Experts of a small language model: 16 experts in each of 8 layers.
Below are experts of layer 4 (counted from 0) of a mixture-of-experts language model. Rows are named router (the router's row for the expert), down (a neuron's output weights, with its number) and show model dimensions 128-255. Each number is 500 + 25 x the weight over its row's rms, rounded and kept within 0 to 999. Numbers have three digits each.
Before each expert's rows: "comes before" lists some tokens at least twice as common just after its tokens as in all text. This comes from a sample of Wikipedia text that the model never trained on. Tokens count by the router's weight.

# expert 10
comes before: " |", "C", "A", "P", "E", "O"
router:487476484458464548496495489453495531512498498575547476492477497489521518505549533521496478475505504490546515469467539502487502531481484489472495483521515538461495526479480492521486465563486461477541518467490521526505503529490473520492524513502510480483540507494501467479535493514511517535503486486485519509523459506496491500484551515471501498511497481508489480500491485470453479464531
down1:485497485505510530482484541443472545480494519467495481518556507536507515514518493477460514485468530554483532533454543477522534518493498518493485504495512463472479512558503552486511523487494511475517515481513488509476494500515458504511500504507476505537519517509498516521495452499489514511523495493491538517547517535473514476478501487494516541544511501493514507521532471533519539511516
down2:537475506483455523480516490469470526497478502480504514466555523510510512524503509496491462493467499473528482466493454505508498507559498503481515538525508465517548492458476497482497443515466469537472525529497514532500488507502492502501491494447488457464484480520479493505513483541489488491483482522547533525524547478477493492529544502467469470498539539493503486506522485432498485483468
down3:469487458487520515497481510425528522468484506505514512555533482523472479503497491514513490479520518496505534525538473462482509532520490543546479474476505466520497526480490484516457467459498532480505494492502488493467509556468509483487490464523510464493506510494496511481510534478518509523527488490461469495496490485445503463470508548486479497484507525509523538453542494499537487507483
down4:488539503486547486476531515488524490500535505480538529515474496494469466484520528536527501493496501487493487512559503483518484477501491497478538513532542488524465511493518515545484512470485452512479492513489517501472520479504501480516495503474507534508517432496466477508502518472545492482450475502526470467466549541479496543475489500476469494511509473554491516505497484480533488522476
down5:498475497472515447486520517493483480546516487517510502485509541462492510471531477510522513512522478554493449475521484477531484498494442472471490489523487514497489509493519532505519479489541447507477469501510490510507530492492526487554507528506467498478468483507461522463452511476484482477517460487524520493515471518503530521479485410403468474499486503528518477503436510480501483530492
down6:454485479526485482497457515508550485504488514495493459491501464499480539482546476508532525528524491519489456491487498503536478514486471496478538517476457510504550483525518501519539492487509491493489452479519451483533482499504491507488528468472519536508484523546514474518490524531492535505513541498538499568538530519468511545493525511499463460502484494509477531511511511529486478480496
down7:471467496488442453502491508531481438515476525494492538507532480498526526506540514509451536493531514508533537520483476538493493510496524502460478478498478492465484521525538493509507471456489506465457474486506520497530505473534517577520504491472509506503524492532474488481518515496530482466522496475485527488476502484500561524514521469491464517529522516490497476491496530494528475476515
down8:443480527485523434490507552507479531486539564518470533523500520506524487495499487491488525465480488519538522485492487476479531534504508518503478507537493463500480521461478491487478523542511480451434504546520539472513524499474480494533481485510504494507521536508505505539531511504498498448475509486511514549497479468511492549464495523482459494504498471495535498482505485490436542509543
down9:503517537493492490488485509501492512459532491520468535492493475454443420449527514462489495498460537539502466542510513496522442519492486513500490520468502493480514475512479501475471534532472491528499505478517523484475497509506509507516501533502532523518509501548465533530500518494520501553505489501513521495490485515505498480502472531502544506511498526570559509489507499466506477503541
down10:516463482523505466503491505509531478506538578454517529506485511467503546489459418477534492503518475493486542483465519484494519479514463502491539484538527502500490491527504504503476497448539486488555499491491488492508483499469529523526530496499506522529451530482517495508498526490486530486506524493486476489506468499525517469503481463488490542490517486488494455465497524501519455517471
down11:492504475486480483510536473508496489524490508528507509476491534496477497448505510493505490482504482507512534473513536497506479521490531505519478521534575487537557529513468505523506446518477495501524483447505506509532539491494505552491467490491495472501485493488527533506505489533504510508517501489506507483511503502522472501491513519537435523541488494511480532504480508509463493525509
down12:518488476502493479498489556494506480519537518501533495526515490487520487465492490518469434495520516503492538509497447545551462515497482506503530470516520531507553520475490514459542493455509470522530491508515506459463489515535552520494507523531485470515503490480536493493503486490494480501527500472480504471506496503520493494493502544481514496501457492473550471505463501481472530496496
down13:501534498515506474543523496531468509465493483534488528452514479505479510511499536479531516498529493529488494504513534554486516549528541492513525484503474536506496492559540497503486494475492554514490499475541498490484549516529510483488541462427487519524505524537498498534487492498529479489538540524511476501499531526554526472519518479516517469497509511480482470501500518552507484485535
down14:527499505511481460525446502494506514482514526503499477503512551546490464492524508498492460562527497493465430522456493487487495511551474446525484519538508480515511539483494511534486484492516519502540494500491466487490537517488513488531535504501486549516499509496523489478490511533550474465499514468555530486471500506527511467497503503508521512523498511507550495505533483497488500477478
down15:458525519491513484509525523509483493483489515512458502472509457518501488468512500474514502464459497566515530564560511512510510546475510491508495500506472537492481501538511492509509498512460514500512492536497479508497509516515552492496555490504566510518516494513460527518462517517538524499509460528506515502522531501474517498513491480523528486522480483511454540498493497495495490551549
down16:537515495483491517494451476550502465460490520494512533482478508467518500481431485477507525527534515481509539520447509485479502512502466511483466539530491471518518468466445464525476505558518533504515532483511506457472463510541482495458500513521494502500534509475494520489527503487491500509495520492510519495485521519489509492533526439507488430503502482495501500507488446509493520525525
down17:489515474497487514497484547524496525474487476482482496510475504531497505529465493524533510471499527480472469515526514509502509474457486501506488549515508569538563478532534476505454501497498477538471507475488530477510479503433538487468501482486495494500524501472550505504529531531497474521480551515439526513498515541490486531482460482499490475471482474532494437521460517481499537522519
down18:485522500495512501503472521458509503486503542526511478560539479524551503455490497475509476516495509533528518512479527514465499464488503511527510485539475555506505517512548446499494513504502532505536521490473493525507506478489458529511459524446500504452518513452499551495525489479535491504508450536497496521495480520476492479522514500484501508537470496480502501488532477457534505511543
down19:541466478460487507476513540471506526450513496474510523472517517478524511548479496496510498450516518481499508499489493482494504476482518554532481468519508519468478510529496509484513488477495462485482450486502504501489445505554522497462557521525504486492525490500517493517486531499544526494482491486497480546516512508502486472529503502491463530514497493498512472492509509483496512506529
down20:486493430502538516526468481533460485503495493449529520507513572488463499520531524489488526493518491498510532508482526525490542503477488507512485536508521462468519498501522469559489518472586541467502477493479512513514498514510479485509474495497469497490496466486507529471482489476523452491522511470502524515484483493486531533494521497458516499539531518482511490490486490500517520513475
down21:504502517489488460537518517522454502483498474493514489477523468472526495541531538507532487472512545464499499531529464501498474484488539498522476474529532454490496522476506511475470528470459471512501488424515482498508488512518484519486491524504476519529514526515483508459493509509474460485495507527519467523497486503503539533488491547500463517504524534482472480523483530460547512520479
down22:531469505477522498458532515488494534477461511494495503484486521494492486455496514509470495473455475477533514502484485492509477505464551452517495548526492519505497453486474478524480513484481445531500486515535535533486498465487534427474495512524514499475479534506496493465511513501526438539528521481505462478515509463477525513530455479481527508484548510517494486485548510499528502510489
down23:496497478537522516519517514517487503487512524521528460552489467563511461493475477531458483509505545476476511466485527514520490482503549518471502490481496532509508528508491510510492495519505507468532502496505490485457493474481484490493493499495466447500518487518494526484488510518465483498488500493498482488543482501473504504526510505501488521480448482493472496498497498512500500485502
down24:491487487516526519504496479482469487511506478525509441512489526517474480514480543518433530527498473468501525500538530492545440483477497434460458522475541489511457511435524521492513520544498476472505531531492513529515523507497496496505484489557521513507493523481483515508486447553563468448520525492536512503518496492497554547462519533484518482470492507497537480466481491521495545502495
down25:491473514498483506510535514518496470488472509503513520484501487503549510465488500508526515513487473542468480492481559494521486462475501499474516493508479502473487482506496514497462449530570503499495486488490479533510518518561486536492492504487476458507461493544469501469519528489515446445520472520516509459470499500530515534508459473531554493513444527537471488513502514478487499516517
down26:561456466489534454514461513529502481495481503464510480488514499502501526509487530524523487491503514453517544468525519528532475489476537530548526469523512477503503508537515510455502494486542498469506480496515505501533493505438511527490526512506471518477507537522473494533486535501485496469539508533463522537486466519532482540474518509464507500547493475485506449544477501486497466491499

# expert 9
comes before: " ", " \"", " The", ":", " D", " A"
router:515481495466479517516500467459470517549502512523519481490467463477517525473548522487477456528491501496538498482469514501485511536515496482474509467522506513489527529504522490498473467562489495488534511445479520529539533517475512505499481509510479487495491502478498465462487496502511538513498530500494484497542490479515514493478513548492505502537531474522482472547487484497418487473504
down1:474502484502469507464519552503510530493524492544515535485484537514493548518478478475521510489533445500435490480479522482542471535486468508466473505502516516473518458487522469476474513502463502517514541510524481519496488564502504488521505501520490488522500477465517507512423509517527540497516484502475493501507506530537463482503513472487530509482465545488453501504535491477481536482530
down2:475504484529499517470476441483501493493493494477479487436478521525535475499499533517457524496496525491475505520502483498502499513507543539481468509469448512447507478516467483506520495550490456509495518506495482486489450555463513505475480510505462487502546489501497497481492522514515511504459436480535477528490498490498488554499512439479500500488485474456473545493499521491498573520495
down3:463451510548478467442484475474544512481521502493518507479523502477501524463466490507570471555470496466501530517528478478474474470531507444512478506498544521505502511488480517502521528542493497487511494541514533506465497469496489540517480505473515519484526503507511463487497484482489491498508478500499473516512527500491501486475508446463473445466512501495517497535486496512474471509473
down4:577525489460520509491495480471499471512508445572469479474511534553481535486506447496526516493499494488492473506520521455488482537488523481461463484517548536503479487506490504500456520491501498482493466459478484551483495509505473502508485510523492546484506521453518476491485506529491473544471498533497444497459490500563490516502523479531515554507532510523522503461521498472535487506487
down5:507525508519485487540472486518532476537513513461499500505467496475483492513523517483456449495508519460491540445477513510531517508520527507470506515478426487490523480469535493500518478485558517550539539481480479495534494498510515505471555507508512501467540493548512460504496515464519484491470481529493503485494503438548502459477451509497501461525512537484494495535534496511488502495486
down6:513499538523476535481491460492480475485486493439482478530532505538538490491507471505517515495507493480526510495545548487508525508513481488524483541469512561492512492455499517468496502516577523501496527497494501508501489512480524464511491510487520480467489493518509515507552495500510518491467510510512478506491479504496491533501484481534444491508470485512447539554481507504526520503498
down7:508475492551506469513477469446499472424493479566532518477497557558503482520507505545512474474533506492501486496531507520495512513511515520490484511493489522521433503484453524475481514471486502502492456530499471502536519495505494501473486508529478532485531458493460502513460484500491487513548496487517488505506471459472493504471475510529506496474488489520513499542469538472476518465465
down8:514450483513523539490493493503571481483521502464504507487497496511515477515476517514473511502470493494531499514481505520457476478520502471541529483509498478479475518460482528467553493534555520451477524484469488525499493500498497484507458517456514525549471525553500467487559483487504511500469534499517506508518457470516519494535465476495549483505505497449500511511445453484531451521467
down9:526504545514498483487518507469473496508449475504537498499505547541498527488461525482531498541532460472461525500513504516499494426500503522511516474520508489534456511488473475518496521501461527508521456511463496505496508548484483480495471466491549456511561502465493475500558474542498499487453484501530539506512494498537517445524518507469500532490524489479469506482482473535525515505465
down10:516483540505466520485504520489509495518503493489544545539514500492512533475486497479478527484515484505552542537497549481504514496502481456494519501487466500500529505515532470510488541528483528490458536505504483552526486469483476491501499498492494487532516486506525493499485511517465476497552497518507495499521481458503546505474527533466513471528489477525507490472484456508510506514506
down11:524499533480499531482522516538497531520518505480418500511491491460527482466471503516495525501507505497497470540488504506494492510488465483493486527483423487503521488470500465511461502497542491477493480498528528525453517521484533472459481526497535475506530460485473512499513488468501507493466478479441518495512528532517473516555512490500449520500485524506542475486475493497512551501472
down12:444503503491492461524525473517512502546517541504513539517513490499467501517476481496483541533504483539505465513457537453545508521486504553528486471529455505553480486474501506465473544499553452504504446475487465487523541500506529488482509473519495502486487495516494506511504492520545480490516505504517493484493466544498496505504501493512511503494513520490515518545502480504530510509514
down13:495532477505494478482480531517524473514507491518540550494479522517472557540499472486528486466451481469497456480477493539496493505516463552545499489508474499509529469537499476542497488452498454496525557513547502516496517515478464519494517490510499526525482559473480541526528540523468475477489496516501508506519493522465499495499459490497506539509498499489546539508514540491492499509486
down14:525516522500507455507542472488459510486512484491508505496477469531514521515473497482499492468523539530495488505518521523498488446503504527511501500529519524535504537444474529499494529476527498543537458488514486530508501467488513543444493488535511499475506483493505506508466490502480521525527465576513526509467505553501521491535502526520528502507499487511502465548504494516482504439525
down15:501538519482486512481488472546461505470491499503504530517532499516485532544517511514495475527473483500471453461470498486526502482475527508471466499513505468483478495478453498487547506511502549480497431476498498484486499531486508504503524468481494504520491499494484463491507461553517532517462550512517502512450534516504483512506524467536543498492481482554497499448477479431510476500489
down16:508482514515480504481517495530498494475475499492524534521462521458571531497489482473494500478517487529508518503504508504520500489511499493516481495444510500447526438498541493484522489541497526459517461460507482531531463484539495471506530488520521479535493489492510448493539503544521514490476577511483479484532459509520509518501522536488482482477514477526502502490491501494501499511486
down17:521544529528483488505537558528477530490504518531517524508542472506518561478533491447515494502527516532481481492459465481503464479506476553499527473502493458486489505491486514529503506460491476535518464481505491528539514499513494478481543519538507535461490509475526494500476507495524513506513509525493522475498500506503479463480493517517502478476500497516507488473552481512465525489505
down18:463523508512538516491512525519532496474460511453516510490485505490492502513483489472470468527516517503509517473521519518531490494503563499416529529494477565528490534504522517533487520531477521515491472521495501521512452501514533508456494521452545454480468512464513525515501513525500524499518440463473480506478508495462518535494526519511506467486544488520494482494531497510506494518496
down19:514496495476545500476532470493521474471484504461491505509500441514528503487511478486498476517510464546490510514516491502516528479508502518522505494497510506472510527500485481447547515519439510483458511493500501506460496537487500528583475539488484493491474534482514527559518503514489501577500490502465533481518533491526519497517492489517515489478486499521458461485467531481518473492476
down20:501512496514511541484490508483510529519480515489552445512551524475473491469515518457523502549490485463551493476524505515475526499479548495502508510502506454487508513467493493491464537498500506528487497516488465518489530531491501530449516465515511539461541486512523475483555520486521434573535547485497552533502534485477539482499501484486476508508470515479517453519512482514503533461448
down21:508542495465482516506503489506474508508519447517528501481526516489512502483552506494500521535472502500518558486512513498503491463502501531503543495534511523500511492481514500549493456525492515501500456500473484443494468509513497485521490507505505489539454506512471493498546441507540527519535515501504554498491543457482484489495473464476538470531502469562496498490481500494484494515477
down22:506499504473482513495490492534508491519477494528479481488528454529452487493516472529460541474467511528499504471500493507489454521444546520530543500466480484500495519476487518485488487512534476541525524451492486498504493515506534539523474534521504515477492497569479497495503523506470488482520499522463512543467497522525546438532486500473506489448509518509532518460475474511450520495468
down23:511510443481497465521510489451511490482474514558519507512513540507481482484551538506476490499490530477501529499528475501475472496515515508466520467482491487495485481497506492499513514454483487511502475495465458500547495512525540517539540451482506543492544517516496500538487444488489468505502561506483501449475504453481500520510483467487542513468508519497520451517494501513501486511480
down24:501497519541479457491517556488514500521485545527489486531528518486485558489518503520468537481513492470527518507490474522516452490525555479507442456510475509509519538471496497537492474527523478530497475523484483431547490467511482537532528503480512448507519482542458509523532485495497530568512473468488511481515518456467445499472453511505506465512507495545467491477525486501515526519464
down25:492506466437544498513503496467467514503485496454502482507506481542480482464531486500541506485455481511505511507474471547531570510483501506524536499496471523498538544496514456491492489470515479500518474449451476492469511503499519492523472466492510504476530505490530514517510511490503515483501493558479508477500464506498497488491483471483519499515477467493466498512488487478497509532528
down26:503493491482451508531487467522514526483531469552440472492534493509504565465491511527471487491511486494522497529532492511491490503496505510512517498494521467521515483476480505497485488555522476489477538475514527522525536500479483489491496484475466514497445520515528466520481461526477522483501513454511516500529464487451481439535533533513485471490523504475508507524511475529492508461477

# expert 0
comes before: " |", " of", ",", ".", " in", " ("
router:513489508502470527518530502483476535487469492566516457508492473508524508502536523512490505494483508501548480484491515488478500557491475495468491480532506526507516492484519513519513495535509468506533541496461513509516499545483475511476501500470487518471474487488489452461559500515536526536492547494483510501552492509462513513493544535474505516499519460516495460535486459482422492484510
down1:509520513551520501505496494541530487532495512547489477517478558520471489462492445453498510522516536501510492500500531532462527524496477490477508507493497537538479513506497517525473475472485554514501498492470489477514512490457516525495531524524548526504514488513510495507471495524509486501505497545505459491524499497542472509510501525524542527531478484512493458513499496454501469523493
down2:488480452498480507509512488513497495505513457492487481475494523511467481500470473512525504482483466513515462488531489479467469502524473494524463478513518489475475532515497517493475505497513501551447529489503536528490481492502536506498519514468550465493483485483519486500528501519501455503499509550510527505497488473530544508503513498481489479527509519488480534535504534530472468538487
down3:494513472537544477555455470487513522436482519513501507494462513511458536497514519514496482513543500502500490516491468510478475518494478481505496491481481525500473505539535501472503468430510508491485518454517500439515489517523482489483488495498463482527476461509459483512558497518535486514461526471472529465520485466489508509508516500465479498545498495497489506518446481520477491479516
down4:508513511523502504501479499490497468540526480523509472529456486500462498499471480478563541483503538515497484464559510464505454461488568515475508519474519513453478501541489493479464489505526491523513491519506521497520464491500478549503516519506527522518501504490526490525506485483484499475486514488441548520509459504477525502544513490542488500501476476487515502473551483518518485479522
down5:475503460497494483480513520524466491538541512493500466478471468484493507501508454532527519546533495489533434520521523527476497486515494460470485543447479541511507530527541524436490491499562514472497480493505505484459524502463550498507493493509490502548503467459478465468520513499509448502495517483525462491540508538517450501520493531504480567500495511492491534450500437482503495479511
down6:468537498490483500491496498522496489481457448513501489486501514505480482507466473487512492493510487488489526521501487483509492499490508504513506458514478475531458472545488480441523475467511497520509528481494463472527516534492476519522467484488497474492536503510524542449512516452517489509494551484505511519485529506455480469537440509491513452517453529486515454509484499496460503512470
down7:519467533502514441506504469479518500516504529543480497502514448476483519508493542522508498512486492488511482514485481440527516493546476510505484526509519483506452471516520541479526491494546503491535486523512458492510564468488487478510470509500521499486530478493499509482520492472502558520450503536504514488515476501505471506540513461522492467512486448514489479534479482536485541477507
down8:519493452490487535535523460499524500478505500495518529500525514495488528504470492473563491520535474477527484516522470524536487485476498503493522515476497500505496528549444498502501541525487534470505532531482503488507519487505489488491455486478470514480502502477526486528517499512568495469474567492500502499519499489519474469491450513520450493549522514509487534497467493519533559476513
down9:487467490483477501456509519488506509547556506459491493532455447511493559553498495497467504494543467513512467471501504464489486510493480488467474523485505507505514471509508494457531505479456468480497497543514520462487511462463497496512487518521549492468478497500497477495476513458485530518489446455521514479448526511524515456498528509523515544489508487476465488486488513496509540485487
down10:511540514486513488487425527505515489510473469481519489485474484495516562543506458512554530471496503466524527470520498521499443507536473486515503557492493497488476472467526504492493534454515481531472493530495526513462476455518515488545486528483484467519516518497595519491514494472493479503503486527485531491505499475471485500521484506477493555459533488506517515490504501493524440503498
down11:420492504520496516522471475516510482487486508510511526507476486465468526555481527476532495479467485526478497563509481506516501534474517494518476468499486480476501473463491501524533476488528521490497537512515485539448515516525494523500472495495538530503528455475516499502499510522499511510490522539461487480510506524433431513472490504493500513496538464502521505513516510500495456481475
down12:502478505511504519491561517552476526462511490503495549554461490552509531480479525525486499438526528520499535500509494499524513518449511560504486518485512508513473503465466489506496502480536522511479459486527491497514510521513499494498450504493510481502513520548512461512526544480519501456496500500495510520461538512507565454471570485502478502489494530499512476494491472486497533514529
down13:478492553465490486514510447527536531502560480478514548541515494545543490511500516521531495496516509480513470520493490496508497471535494465522491501525502501502515513533523482549494535520468549511498550460490483468505561505490535472474491479558519537465509537471488495461477501539530505518537479529505513498482493529478464530505513500498525524530546485511494512499479527500483489515512
down14:487512504542477475523519468479535467513529512474469473518508488491501478476479464503505533485490528513568518487512465522477474453543497480473469507521516488426555479514511522483520500505511509539541562466531530548492478511506450525510543540526483501503504509515485503490501508554496501522469460530547532511491480480527460520502488477506521493576476517483487514512525477480496475501489
down15:468419436530492512504496494517529470461468457478478483504513556501503496514499481511495514472492501442508527524471480508499496456492563499495491474495528511488487524477524519524455529474490495493500512478496510519525493511521495511484505511500497473473464571517503501499495505512456451496508472473508501526508509500503493471510491515525460473499491513484522514464541483513528497504479
down16:501530487502536516503542560516511458468489530467493472498487481544508485503519528487487521515496546511514469454505517529509450518508502528477521503535501479514492520459495492534486531480517464517474486536512541516529521526537479547490501496487471462487495488503498490497471491483493471497495518496535546495479538495522485474507499496515529457463500501476528482562487498506467492515536
down17:514488512484513526438477443521545475507485467462515511488500516489499510540468453512508495551517506491512486452476499496526515479498490547469499477530514517508492516497492431490466539485496529513474511465480510503522484509463500504515487463474484473475499531492503512473483480482483492467554449480459529521477501524479493506435523520475522495511522500511511535494518536519504488448472
down18:494525475487473507515456467524522450490475485490542514481519484556516489491552504502488451509496506497476518489488469492489477446483521533523525476533535506508511469500523471458528460496455513475501500479510493474507515511517463486523518472482489457453535476505477523534464512479472525492489517480480545528489523497453491461491506515501555456462479525480474491508479502446475524499487
down19:489459502485492534561476498487459512442478478486466513467532475473520539554510471543535501517484495525491466485460513533531513525492545500484487489473469510501467502564493497481494478490504492503515506576484519484526475452507465499502474522505502529540553459474496484481518470488477492481513515507507476512524510518518470476483469509481498497515488463474489494508473538502516523449490
down20:503498515504503496495465452476482508551559523498525525540490501520503472507501515473477490517494495537533495494520455535480541548515498498430511536499464450480476504507483472469491486523457489493505518477527503536442498479545523466487502469516519538537438485497498420490447487496485486505441499491545500504495550491494489500474547490496532523492462497551497551459519482509472500470514
down21:498536468521460494477483536459529545480539481492514500483505505471506499493544544515504483512495544461536527522507474498565481520530484495485506506466475506539497510484497496503490460525473528531476493474500496506482490556495477499543496470497528534440507479521498500487531535496515505520514513543480471490537511480483547451478494540501522498513488456508531514449491529546469468521477
down22:466516474499512504530481513475504528522485490502555517516453519475479495500486466526481515524484500523517432519497533504517526496509494497474498527539452498476461525482513554519500537461476457479518467478507499498478544526534468485530482508542498492474516473501469483453510483481485507504494517510545463513473488509493480476561496508509541497479471528481514522538490506499508487522487
down23:496502518493495477448495474539511494514502526501475494498497491491492487534534506485521520479492448497468504473455515474548505511489511490500557483528521459520485493466469491498527486500483531526500544537512492493479534481474495477526476505490510481512487480520504518529472538500494496500540536463431501475492461475503512472493549512529520489504438506496481508498510488530486511536513
down24:478484526521499502533515518506496494523531496508488513499523501486515508514513518526493501502474488547506479484509506487547515471486506537497481537554503465468485563501449502470521521466492495516538516552464448481453515501493501494504554466502516472502515512456466523505483526477483497487449503506496467505462524539507475488478506462518512528503480462467497525504448502466509452468501
down25:515514512491505520467497536485467499475458475517524481500509548516499482473501504509504519483466465504509455526537498488496504503443506512495523559487505517477462465436487475502455516532529515526525521530487482501486524517486506520520536561492491502483521515474523472480475506431510485527447509504513487512472534516513466491532468508501461514484453493486492534459494474480522525489487
down26:470496501524503503531538528479533498541441513565484459502549550502545478482439515480508471483480497489448490512499521519480477492527512460484497477481500508470472455477482493514511486516509500470520510534509487501486530506501474477486496516498543512513552485514516514498503487513475477469509469512456521494486466516513465488549499469500479497505459472516509540460480517455456508530487

# expert 15
comes before: "\n", "1", "born", "|", "2", "M"
router:491487483461492525545511495480505535482494484551549478493480470498510508491532520492515477510481495485549483491456522531490512543497481472485528475493483519502497481487502510501470457572488510502502524499486512528521515539454508485503494503504497499481507507502506471455547478499504513540504499500485545471545470502502500499485529545476534519510522502518506445530510467481444477499488
down1:505524467483479485529490575495487466526493484519503472515509496476467481464498464516500515493518457488515497510488524472491483476514533513509486512535500527452474508549534503511519485496466523518497486499487505493523451490488503554516503518532489503532503505516515537516482517510506501489479537506519490490530531523530468554490517458498440519448479515487480518508506514459523467478495
down2:520492493475430509491463498512446484507488468527455472464513493502485466479487515515480496553456472507533517499458451525506506542492512498481504526496478491470500529544486499506522495480483538482471486501502463475530450523495460453521481544497472488498503480509506508491505522465500528500493536500528534511519528525512464530488478516515475561544500509481532477521479515478477483482476
down3:522495513509510475493491530550499518482489494496476521464489491503499478501489481491491473472493452513550465511475486517497507511509474502535519507492471487505528505479483460490474492443526481533479457538489538494511507492508474464455517498499498522518482479467519496507497512537492527500471480491518504506526468485496577500513495504446494453526482481515528480452496454487476456489523
down4:494519504488550566504517485508524488483516523544490508485502552522468503500477513456476509523535509513469481502508491543485492501506502527501511545514468499546492509531493515512479480518449497452517541509508497453503521494548500560461491495507515425511524565523497536526491451511518502512519505484504533477521474472482514499489526525512506457444522542472500532513514511517510552486534
down5:522495513546508518513513491505510514491463471465488549456507545523503573506501523512503496508459501497475473512452536512522521502509483461512518525514522479493474486494479506549510499478474492506516483520503463542449464502449529510501469514491498488494491496501505455485506507473444539511548519474493552465443557494488483501499500497494504504481463539453469526512489504523508494535459
down6:476497504476547510504503495463470495491504483538498487497502491468516508485466465475509502508500530547487506511486569475483482471536510462526515503517500506503492525526516453490573504487507539461511497501493509478493529463460489509523460510464485510482521506480453515515509531538478548521453570467511486505527489490499503544481511480495513546502502473511481551504477473510521489527477
down7:460483485485522506519529483506470537502509487485491504450484522520511471532471491466473502509476478491452516502480486551530511508469507485499550488507504496538496477460480504491514506495470515538490491499453497509513529513470500506498526447505513488532489511486557479497507474558541522488483420508503517502499538518566493489535512485523495519480529516501507529502523478485498469546509
down8:489493511499465506521514454499469498497499438510460502544506526494503473515478496510538520522520501533516467461478520517492468558496515517513505513503509470474518537515462504505498497456500535494511487499500503515489476468539529478485546521511501520489518461490540488533501515524486521511521502523497528466472528536523513465477499464474432526502487491509479523527500466484513539490507
down9:488518481498494504484513521475519488471490526506477488507511455497538504513553500495522492500476486550521555518502478476492478506507472450431519534498485486489507503457533461512473521557527552489517542445456503494496498495507483488521494520517521521478489490515514505487506486485531498513518486488499493490473519478515486521519421498506471487524472481504487517537523503494535539506503
down10:465533497524495493541466456523505456529547512456489508535459475515491474524489470488521496483483468467471492528490482530481444539493542497485471547477476504502504534462506486515473472481534487484466496478549522521455495451509486522523457507505527506521499539482471509538507484509511470504477488524489528472491514491479523510520501516518524524471514484486467465461514504496516508498498
down11:488535512466492501532482501466526502501521488487486396506453505484493495490459447546503476490469533505557524519481536481499509461491483482488509521496484513483489515497513507544479520514463482452531533515478483524552501524493469483543469490486528492498458480454478506483476510472535509447489502505519531516477510463506482485523486456482480518549500508511484507500501487502446477494504
down12:512524490499428481472499481510503507495530509523517509509504502557464519498521502507497490479476511507468521518562435461489467495505483477490491525530538465498533485453475476538498532477546501445465456526529476494489500513483474495483547478488513446477496513486490567512509538494525471462519536471508470489515503459493459501542472530449489497441531502499512492461483495524474489487518
down13:550480531512507486514470484534493480524492463467521523500505510528545502491492483468488502458458501478476472532519485507464500482543500516536481484499475453456478497509503479512509517474493505477498547457428500504465494487486445455511489539524508537515538488478514486481519486547505512498486506493500504493478497471470513523485492505506511492512456465486467511463513506503532503484479
down14:500466526510531504540490503536505463452569504491483533523528450523474480505525523503498476496501486479510460475500541502450500531527515540492499494517478433549502495505545518514480508484492477512493521485488503499507472544465490515468550506553495513514497523527489515504480534475559447484506508481541499510495488420523477508492513505527500506511491464489479488504538549537489542461550
down15:467456487505467501503506481510509513492473489470478540512482504446547521494507489503502502500474484470537520507512512483508494524538522509492460479546517482522476524477483544476525559478469538458538488484493517515503490507487466518497507453462477471465522552476443495529523499463529492484540519497459507498531538512500533503517515460432519482456485488490469502488520494501523503530508
down16:521531504452507496486541527514464535472506475515456477494470459470516514508492486486556556525480528500488527507509487495518513461508513484485483496533535515520450469508501525522460498489514539477468487525524501464462483514526470526506489521486547464470508501514504534474522483434518460495459502473519538487529536498496520493496522530485532503496496497471517490519503542496520469512501
down17:483456486530558550478524506484480513512490512522494550496459483457553521507513485475506480501484533498493519499503468545526518508491536512480517498535537579552497505473499481484488507511483500505513483488453521505508528477481467504474472476486509455497504515485514505535513469474522500535503477479512514472488476466541541509494483506489550442498497484479489476525521518500489516513526
down18:501541477482483523514521521475527504467460501486496518539527514471510503522517504512546547521458532531463518509560449532486470495487502527501493476454500499480522454544492488518457514543495505500429495514504521505521523485515428485501492514514486524488533507502488485466496480501513480498505500497494519452489501485522517527453492516473509472498501513509495490500480542519518495502477
down19:529500476472534476514464502479507492514455510501490496541536469502471428522518506530483506488531504492511485500506446533545478524509511472500485502521468500540492530488456457448491512527433505468537497517499533565511493572513519536519493502511485479497482514464488504518522467484538505513505480530461503516500530432489503494514525451494510512494509515475527460472508492492526523525536
down20:480471508514504521528482464472517483532502495486542508523478470539495488491466518488492494508550468492459449484508506513459481460489485491475486525506520484574517472540482504497489526477488515476477535498552499476504525495499495534516462508503492505501530494455496528503531513464510523520519524513500508456525553517513465514483517455547552510460518509455530508535445478492491489503524
down21:510537508502489504491511536513481519486496466481516485497515498453453484451484462474510478476457512486517509492488515448493454497545477546504497533519529470491493481474502496510473508489485475502512465529438488520521508517493480524499508490500465551470474486472493536466520540477493519488445513511476536467464512489502461503495427477500518459528472431546457496539473525537504521480505
down22:522500472508547477495496514466472473441497468532487494539516521482500475510493525535447481500473532496503505466484512475526512504496449555510480480491530525513543526495491445486493505457485482489545453483418480502522465490509476494461476468489524531536465507476497473475484525491512518482495537463508499491498505479516502524507523502475523537510501491486498542519494502478488465492478
down23:489481462496479518552471477466528488463515502555455449529507474466487523481533504487511456528543537482519479520502514450505513523497506488497506530502485534479478512540508501562488519500504502531518505510435552523525495482491469482479470510520529515503482505463518484473491469481477508497502479531545485491533521522494510527467497492480467494517483516494512520490491494503538494519460
down24:494540482476493493511481484494516523492484469479494485522539517492507443493515525506475531503550488550526515507547520520512472467471506514506498513475495505508446501480518494454521531566493446527506508513446486510518525495484512523491464492488481490509510495468470448526517492487555527507498508490476518493487499445498518502521513511530523458519538512507521526515510495521526518524555
down25:479543506505530488518478512504505497509510496492515499476475476542479485502503533474506536497463532531522513469525501498557512571449471463498557523506494487483503461488508522530512502455508497510517503493486509481492485551492507445475510536485505490525450474507487516519503524496504493517538514492501492489513521468513503474486498502453522458448452525535466540530475514503486490480526
down26:521537510497480464527501498517542552477525507475492498510513480509490488509500482475510466519488495498513502527485526477516507522524519462472545553478467512488516515504511521489498505496483522524509474487534479492487483512530495504520456484478515501502458474500502465478469529452479505441498495491550477474534508481513523532523515539531520472487508499511467512478516522490521533477481